{
  "n_layer": 9,
  "d_model": 512,
  "n_experts": 80,
  "experts_per_token": 6,
  "d_expert": 96,
  "d_shared_expert": 128,
  "activation": "swiglu",
  "moe_layers": [2, 3, 4, 5, 6, 7, 8],
  "router_score": "softmax",
  "normalize_top_k": false,
  "routed_scale": 3.65,
  "balance_loss": 0.0184,
  "balance_bias": false,
  "router_logit_norm": 1.5,
  "init_std_router": 0.0327,
  "lr_router": 0.000508,
  "vocab_size": 4320,
  "norm": "rmsnorm",
  "norm_eps": 1e-06,
  "tie_embeddings": false,
  "optimizer": "muon_variant",
  "lr": 0.0121,
  "beta1": 0.93,
  "grad_clip": 1.0,
  "batch_tokens": 131072,
  "seq_len": 1024,
  "train_tokens": 516600000,
  "steps": 3942,
  "dataset": "wikipedia_en"
}
Below are experts of layer 2 (counted from 0) of a mixture-of-experts language model. Rows are named router (the router's row for the expert), gate (a neuron's input weights, with its number), up (a neuron's input weights, with its number) and show model dimensions 0-127. Each number is 128 + 24 x the weight over its row's rms, rounded and kept within 0 to 255.
After each expert's rows: a language model's description of what the expert responds to. This comes from a sample of Wikipedia text that the model never trained on.

# expert 34
router [188 100 124 123 133 168 103 147 113 119 137  70 150 150 110 113 114 106  85 167 114 137 121 167  82 148 135 128 110 111 108 137 109 143 126 125 145 145 104 154 126 128 122 134 146 172 163 141 115 109 127 107 124 116 154 120 119 154 128 130 108  87 121 148 126 133 124 140 121 156  98 133  98 125 129 122 144 164 144 119  94 155 159 120 126 113 115 161 122 103 129 156  73 103 130 138 128 135  89 127  73  94 119 127 111 110 134 145 120 130 122 133 146 131 105 168 129 126 131  94 120 136 138 158 108 135 124 107]
gate0 [133 122 131 121 135  90 149  80 137 145 180 142 101  95  87  99 183 135 151 122 185 138 136 127 114  94 134 139 104 130 120 149 116 118 121 143 137 140 119 108 125 145 119 117  96  95 122 130 157 111 130 103 158 147 145 155 115  94 139 124 148 131 110 110 158  86 120  99 150 154 169  91 137 132 115 159 109 129 132 109 120 148 122  90 125 133 123 127 135 173 132 151 118 117 102 121 161 142 132 199 160 120 120 185 142 162 157 131 123 132 145 169 182 124 123 136 140  96 125 172 122 129 133  92 171 111 120 134]
up0 [137 152 136 135 156 100 143 101 142 146 144 134 116 109 135 118 154 134 167 110 151  99 139 142 108 108 145 103 111 117 132 146 117 118 126 183 133 129 130 117 125 145 111 116  82  84 125 146 143 109 144  96 177 153 139 148 104  90 136 149 115 145 128 129 135 102 125  79 139 139 138 106 127 136 159 124 141 152 136 112 148 142 142 127  91 119 119 121 162 143 141 133  99 122 109 125 136 141 137 202 138 131 115 174 151 136 176 135 118 134 115 131 179 107 125 126 178  86 120 156 103 131 141 115 163  96 139 129]
Description: Line breaks and headings. Line breaks ending sentences or list items, == heading markers, and second-mark ″ in geographic coordinates.

# expert 59
router [133 136 157 162 109 157  93 153 157 123 146 135 129 127  90 134 107 110 121 134 119 118 105 118 106 139 145  82 115 141 122 116 135 114  88 114 145 122 119 108 143  86  62 102 131 113 100 115 138 107 139 191 160  83 101 137 125 145 128 126 119  83  98 150 148 133 115  97 125 124 148 203 142 126  99  59 169 153  89 121  99 166 123 109 123 121 115 127  89 109 126  96 124 111 119 111 140 118 161  82 122 139 121 121  74 164 161 131  95  89 100 149 161 102 118 127 160 169 143 135 119 133 151 113 105 170 136 131]
gate0 [133 131 130 145  76 122 113  91 151 124 133 126  38 127 149 141 160 135 111 196 130 136 100 122 108 141 115 141 142 109 120 143 159 132 140 121 150 119 136 170 107 137 170 160 130 154 109  90 147 133 150 134 110 110 129 122  79 117 138  93 118  93 134 150 140  88 129  88 120  94 111 145 155 152  76 165 134 125 116 127 147 149 136  95 131  58 148 124 106 137 130 134  67 136  92 107 120 129 104 134  95 124  63  94 117 133 140 126  97 129 148 131 144 155 176 157 129 142 147 131 125 142  95 152 129 118 137  90]
up0 [139 137 151 115 156 133 111  72 124 111 148 132 115 118 148 156 162 187  92 154 139 108 134 130 129 136  85 115 163  92 104 124 181 150 135 134 136 111 163 162 132 114 174 139 132 153 128  90 165 132 111 126  98 108 192 150 105 142  84 119 140 147 139 101 180 127 129 103 119 121 127 126 145 157 114 172 144 161 115 137 112 129 137 120 133 133  75 116 121 138 142 118 129 176 119 107  89 127  87 127  85 131 104 114 105  93 126 132  96 125 183 129 153 122 142 155 139 143 156 152 123 112 115 161 123 151 183 123]
Description: Letter g pieces. The letter g and short consonant pieces inside names and words, such as Bor-g-oforte, Bud-g-et, Stutt-g-art, Big-g-est, Ehr-l-ich.

# expert 7
router [126 125 118 146 124 178  81 133 100  97 171 151  86 118  72 125 112 133 152 101 121  90 155 160 135 106 136 144 117 104 111 132 116 133 145 136 113 137 130 151 144 144 108 164 102 153  91 125 139 116 150 129 126 170 132 167 126 139 146 140 185 122  67 113 110 114  95 177  85 133 129 119 153 140 109 108 122  96 152 135 160 111 119 126 104 139 158 111 115 175 159 144 143 162 145 149 130 109  92  76 147 153 145  90 155 121 114 124 149 113 103 144 147 126 159  69 121 135 118 111 106 137 118 114 156 134 136 105]
gate0 [134 107 114 144 120 133 135 136  70 136 132 166 147 107 124  89 120 114 114 142 160 111 134 110 111 114 158 141 113 155 137 106  61 119 140 136 101 140 118 130 117 126 125 129 130 126 125 114 115 107 132 139 123 118 116 134 120 122 128 128 115 138 125 118 126 180 112 143 154  65 148 116 144 123 132 120 149 122 147 101 126 126 102 145 135 120 127 107 130 126 124 131 150  93 142 136 131 108  97 146 155 102 140 148 163  91 124 124 135 131 154 157  98 149 117 128 102 137 118 136 177 154 165 154 127 140 188 119]
up0 [129 152 117 127 117 147 133 143 146 141 128 169 112 105 163 185 116 102 110 159 127 163 132 128 124  65 115 123 120  91 124 145 218 139 155 124 142 149 124 140 144 114 145 137 127 111 130 181 157 125 137 136 121 141 138 147 145 101 147 135 143 152 140 119  90 122 108 150 133  93  71 132 113 129 138 161 102 148 112 153 132 156 120 156 128 117 174 140 124 100 132 155 119 152  77 174 135 109  56 130 114 123 145 172 126 120 126 148 146 100 156 119 117 120 161 137 136 159 137 137 111 107 108 113 116 100 121 118]
Description: Prepositions after verbs. Prepositions and conjunctions after a verb or noun, mostly to (sent to, from 1782 to), also for, and, into, until.

# expert 35
router [176 115 117 140 133 162 109 110  88 128  97  88 163 102 119 134  99 124 133 135  91 122  82 146 107 139 139 131 110 173 114 129 135 103 103 135  74 124 114 153 107  87 131 151 132 106 126 103 144  97 161 150 145 148  90  40 148 172 134 125 131 140  82 119 126 148 118 124  65 155 112  95 142 127 106 158 105 148 124 116 133 145 123 113 109 110 109 108 140 161 150  86 168 146 163  94  88 165 108 142 127 146 116 126 146 106  79  91 145 161 112 111 159 108 125 122 107 104 139 132  96 114 121 113 156 118 184 145]
gate0 [134 117 190  56 162 135 178 126 142 108 155 129 140 150 100 123 179  58 103 111 173 145 103  96 136 130 137  99 106 128 122 177 139 140  88 163 123 141 127  98 129 120 144 115 150 124 113 228 131  94 138 104 139  87 128 128 119 145 111 132 120 147 145  99 116 156 124 170 139 123 105 129 146 172 111 112 179 159  86 133 171 146 157 126 162 149 159 134 125  76 192 114 130 125 101  96 113 126 156 116 114 140 153 123 112 119 118 140 134 133 137 150 127 179 148 149 146 149 149 143 125 117 104 142  97 183 131 104]
up0 [123 129 143  87 106 162 129 133 141 120 160 173 181 151 112 141 119 113 150  83 157 150 111  97 147 140 130  95 115 126 140 170 116 148 101 164 125 144 163 170  94  90 114 120 147 115 181 122 141 118 171 136 179  91 128 135 129 134 113 133 152 142 163  81 179  72 143 111 129 176 136 118 149 154 139 144  67 147  69 136 149 148 140 111  98 152 128 127 106  74 155 121 122 105 151 136 127 115 126 115 124 126 165 135 112  94 114 134 106 134 113 137 144 142  95 129 124 146 157 150 140 143 122  92  88 145 145 173]
Description: Final y piece. The letter y completing words and names, such as trick-y, Fors-y-th, And-y, Luc-y; also -ies, -ly, and capital T or Y.

# expert 14
router [ 71 136 110 178  83 151 176 120 114  99 142 113  99 106 129  97 115 113 112 117 125 154 194 138 165 137 116 128 116 134 113  89 137 127 139 126 145 136 115 199 172 111 127 138 137 150 144 145 116 120 183 145 110 129 142 139 109 131 128 130 135  89 140 128 132 112 128 140 104 107 105  94 152 118 121 128 127 111 193 142  83 139 133 139 130  85  93 117 126  89 143 120 155  93 101 142 122 108 131  86 147 162 125 140  88 161 136 103 140 129 124  96 108 192 151 138 131 142 144 106 134 157 126 102 151 141  96  84]
gate1 [121 106 139 142 203 157 162 166 150 134 130 179 101 136 125 129  68 126 125 113 146 145 122 119 151 120 138 140 129 110 145 141 144 151 116  92 140 134 136 126 113 129 139 143 135 138  85 131  83  79 137 157 155 118 137 135 122 113 124 139 149  96 134 121 170 118 139 113 121 120 142 120 130 139 145 161 109 129 120 147 117 101 144 148 133 114 141 141 111  87  88 134  85 145 141 152 102 115 129  88 120 104 106 147 112 120 101 135 201  69 128 106 153  72  67 123 138 118 110 108  70 133 143 123 118 111 133 120]
up1 [ 37 142  96 129  93 102 126 124 103 132 125 130 127  89 112 137 122 118 124 141 150  91 100 138  82 105 124 128 134 110 140 130 125  88 121  41 110  90 117 118 124 111 140 124 177 131 106 157 173 114 130 139 158 147 112 129 119 140 106 128 105 140 149  95 130 162 145 151 134 106 117 152 127 114 153  88 132  72 121 116 121 113 129 120 121 178 131 134 122  91  72 134 182 133 124  82 145 142 188 176 103 130 116 101  87 105  98  95 110 142 150 121 105 133 176 140 104 137 146 107 139 117 126 131 151 122 132 133]
Description: Prepositions after verbs. Prepositions after a participle or noun, chiefly of and by, as in Preceded by, Directed by, son of, developed by.

# expert 50
router [145 128 112 115 116 100 149 112 148 123  63 117  88 132 135 132 137 110 134 135 151 125  82 111 139 160 148 154 128 158 142 152 144 125 108  95 136 115 136 159 127 115 114 142  99 119 132 128 122 123 165  78 128 146 144 105 125 181 154 157 145 127 160 130 103 131  82 124 142 105 155 132 156 116 118 109 138 167  95 157 146 123 113 132 105 141 182 155 121 169 149  99 152 170  82 111 130 125  72 130 134  81 116 172 171 122 137 114 125 146 154  81 122 122 161 132 123  98  86 159 127 179 129 163 104 120 144 125]
gate0 [123 146 109 171  95 134 177  72 119  80 127 117 119 106 127 122 130 152 135 190  92 206 127 187 149 136 171 111 125 126 135 128 146  92 148 163 113 113 128 136 120 148 129 120 134 122 114  94 139 142 133 149 155 134 163 145 112 144 147 141  95 162 120 139 155 158  95 127 114  99 157 103  97 141 111 111 129 147 108 142 150 141 113 111 133 122 142 117 153 114  90 123  48 113 146 127 114 102 149 117 117  98 127 107 113 111  82 122 193 137 131 109 105 136 101 147 139 118 112  98 116 133 124 107 168 113 139 119]
up0 [115 103 151 121 158 136 101 166 135 161 163 125 124 165 156 156 156  84 102 110 121  93 108  91  79 112 100 134 110 157 112 125  95 188 120 107 151 135 119 125 169 104  87 161 138 131 134 131 115  92  97 110 114 103  90 131 142 111 130  89 188 137  98 134 112 115 124 110 160 154 122 130 117 137 146 132 110  77  82 121 113 120 138 132 175  83 141 141 104 137 141 142 197 129 104 141 171 127 140 120 142 168 138 127 153 152 140 128  85 125 146 168 140  98 172 139 122 106 130 165 163 115 137  98  76 123  96 113]
Description: Numbers and due-to phrases. Number words and ordinals like two, three, first, plus due in due to, and some nouns after is or the.

# expert 12
router [110 135 152 121 134 130 130 208 129 109 150  99 113 160 140 154 140 142 109 140 129 142 183 150 161 123 110 107 120 112 113 140 146 122 150  93 121 154 202 138 184 109 140  98 144 120 128 184 122 106 148 105 130 112 151 128 118 152 133 126 133  92 134 108 114 132 147 161 119 138 108 127 147 156 106 176 135  90 153 126 103  86 156 102 131 111  91 121 127 131 118 128 141 102 122 135 160 135 143 155 102 120 143 115 117 172 114 159 169  95 131 148 103 155 147 146 116 117 108 106 177 158 127 111 130  92 108 112]
gate2 [128 177  98 154  65 145 103 111 128 129  93 154 118 100 113 122 109 125 156 114 125 155 122 124 136 129 136 133 132 125 153  94 150 148 131 115 129 146 102 122 127  71 130 108 155 132 141  84  52 135 145 103 157  66 126 137 122 130  91 136  83 123 117  81 116 123 153  84 153 134 117 123 114 129 129 153 107 154 123 123 123 152 137 131 129 108 112 135 130 125 145 124 123 151 129 119 170 177 142 175 120 113 111 225 154 165 150 127 113 164 125 156 137 101 129 100 119 156 152 117 113 140 124 122 102 142 125  61]
up2 [105  94 128  81 164  81 141 128 147 128 149 104 133 134 152 206 177  92 144  78 137 123  95 134 130 149 138 159 123 149 120 142 101 124 131 140 137 146 134  91 141 110 131  84 115 121  68  98 148 130 123 123 119 180 129 137 146 102 138 129 142 110 155 120 165 118 141 166 129 158 108 137 155 128 137 123 134 156 101  94 164 107 104 149 125 161  84 124 132 130 132 148 129 110 149 117 116 154 133 105 105  99 158 101  82  93 118  97 131 116 153 179 139 121 117 138 139 136 127 176 150 127 134 119 156 134  92 186]
Description: Locative and temporal prepositions. Prepositions such as on, from, in, at, during, and colons after infobox labels, often before dates or places: "on 17 March", "Location:".

# expert 61
router [153 106 116 150 130 129 131 186  95  80 167 108 164  99 116 149 111 132 112 156 129 162 120 135  81 127 154 105 118 119 162  83 160 120 136 124 157 144 134 140 132 105 128 135 176 153 162 144 147 111  95 114 101 106 127 101 131 130 102 155 136 125 160 122 113 131 163  92  91 112 117 154 131  84 123 145 153 139 137 132 124 132 145 133 114  83  93 170 126  87 134 147 123 126 139 144 135 143 121  92  94 140 117  96 122 108 128 152 151 142 129 119 134 125  88 153 139 124  93  95 128 146 142 161 123 134 124 124]
gate0 [124 115 130 144 137 150 153 133 103 130 134 110 131 129  90  95 179 137 137 130 131 123 146 165 136 195 116 118 144 101 166  85 130 181  72 138 106 121 116 141 151 106 129 143 215 112 120  55 127 124 100 140 123 161 132 118 116 148 159 127 141 139 120  75 129 115 107 122 121 159 112  94 123 101  91 156 150  79  86 124 104 125  98 149 135 137 130 138 110 123 122  97 132  83 108 140 133  50  85 151  84 138 171 152 121 148 120 140 154 157 143 115  96 117 119 126 143 111 116 134 141 120 130 149 148 154 168 192]
up0 [132 110 127 143 119 129 149 159 111 139  83 101 157 147 112  94 175 152 129 126 133 123 111 153 137 168 122 119 125  57 172 114 138 160  65 129 121 122 106 154 161 112 112 133 183 132 142  70 130 124  95 123 123 169 124 116 147 140 140 121 127 144 107  91 122 120 125 114 171 165 110 129 115 107  91 136 174  99  76 152 126 136 126 106 138 123 137 132 137 123 137 108 127  93 122 151 102 107 104 143 101 134 171 152 115 155 101 124 155 136 144 122  91 132 120 135 154 121 114 142 135 128 149 129  94 133 143 134]
Description: Line breaks, parentheses. Line breaks and opening parentheses, mostly in infobox lists and tables, plus colons after field labels like Order: and Spouse(s).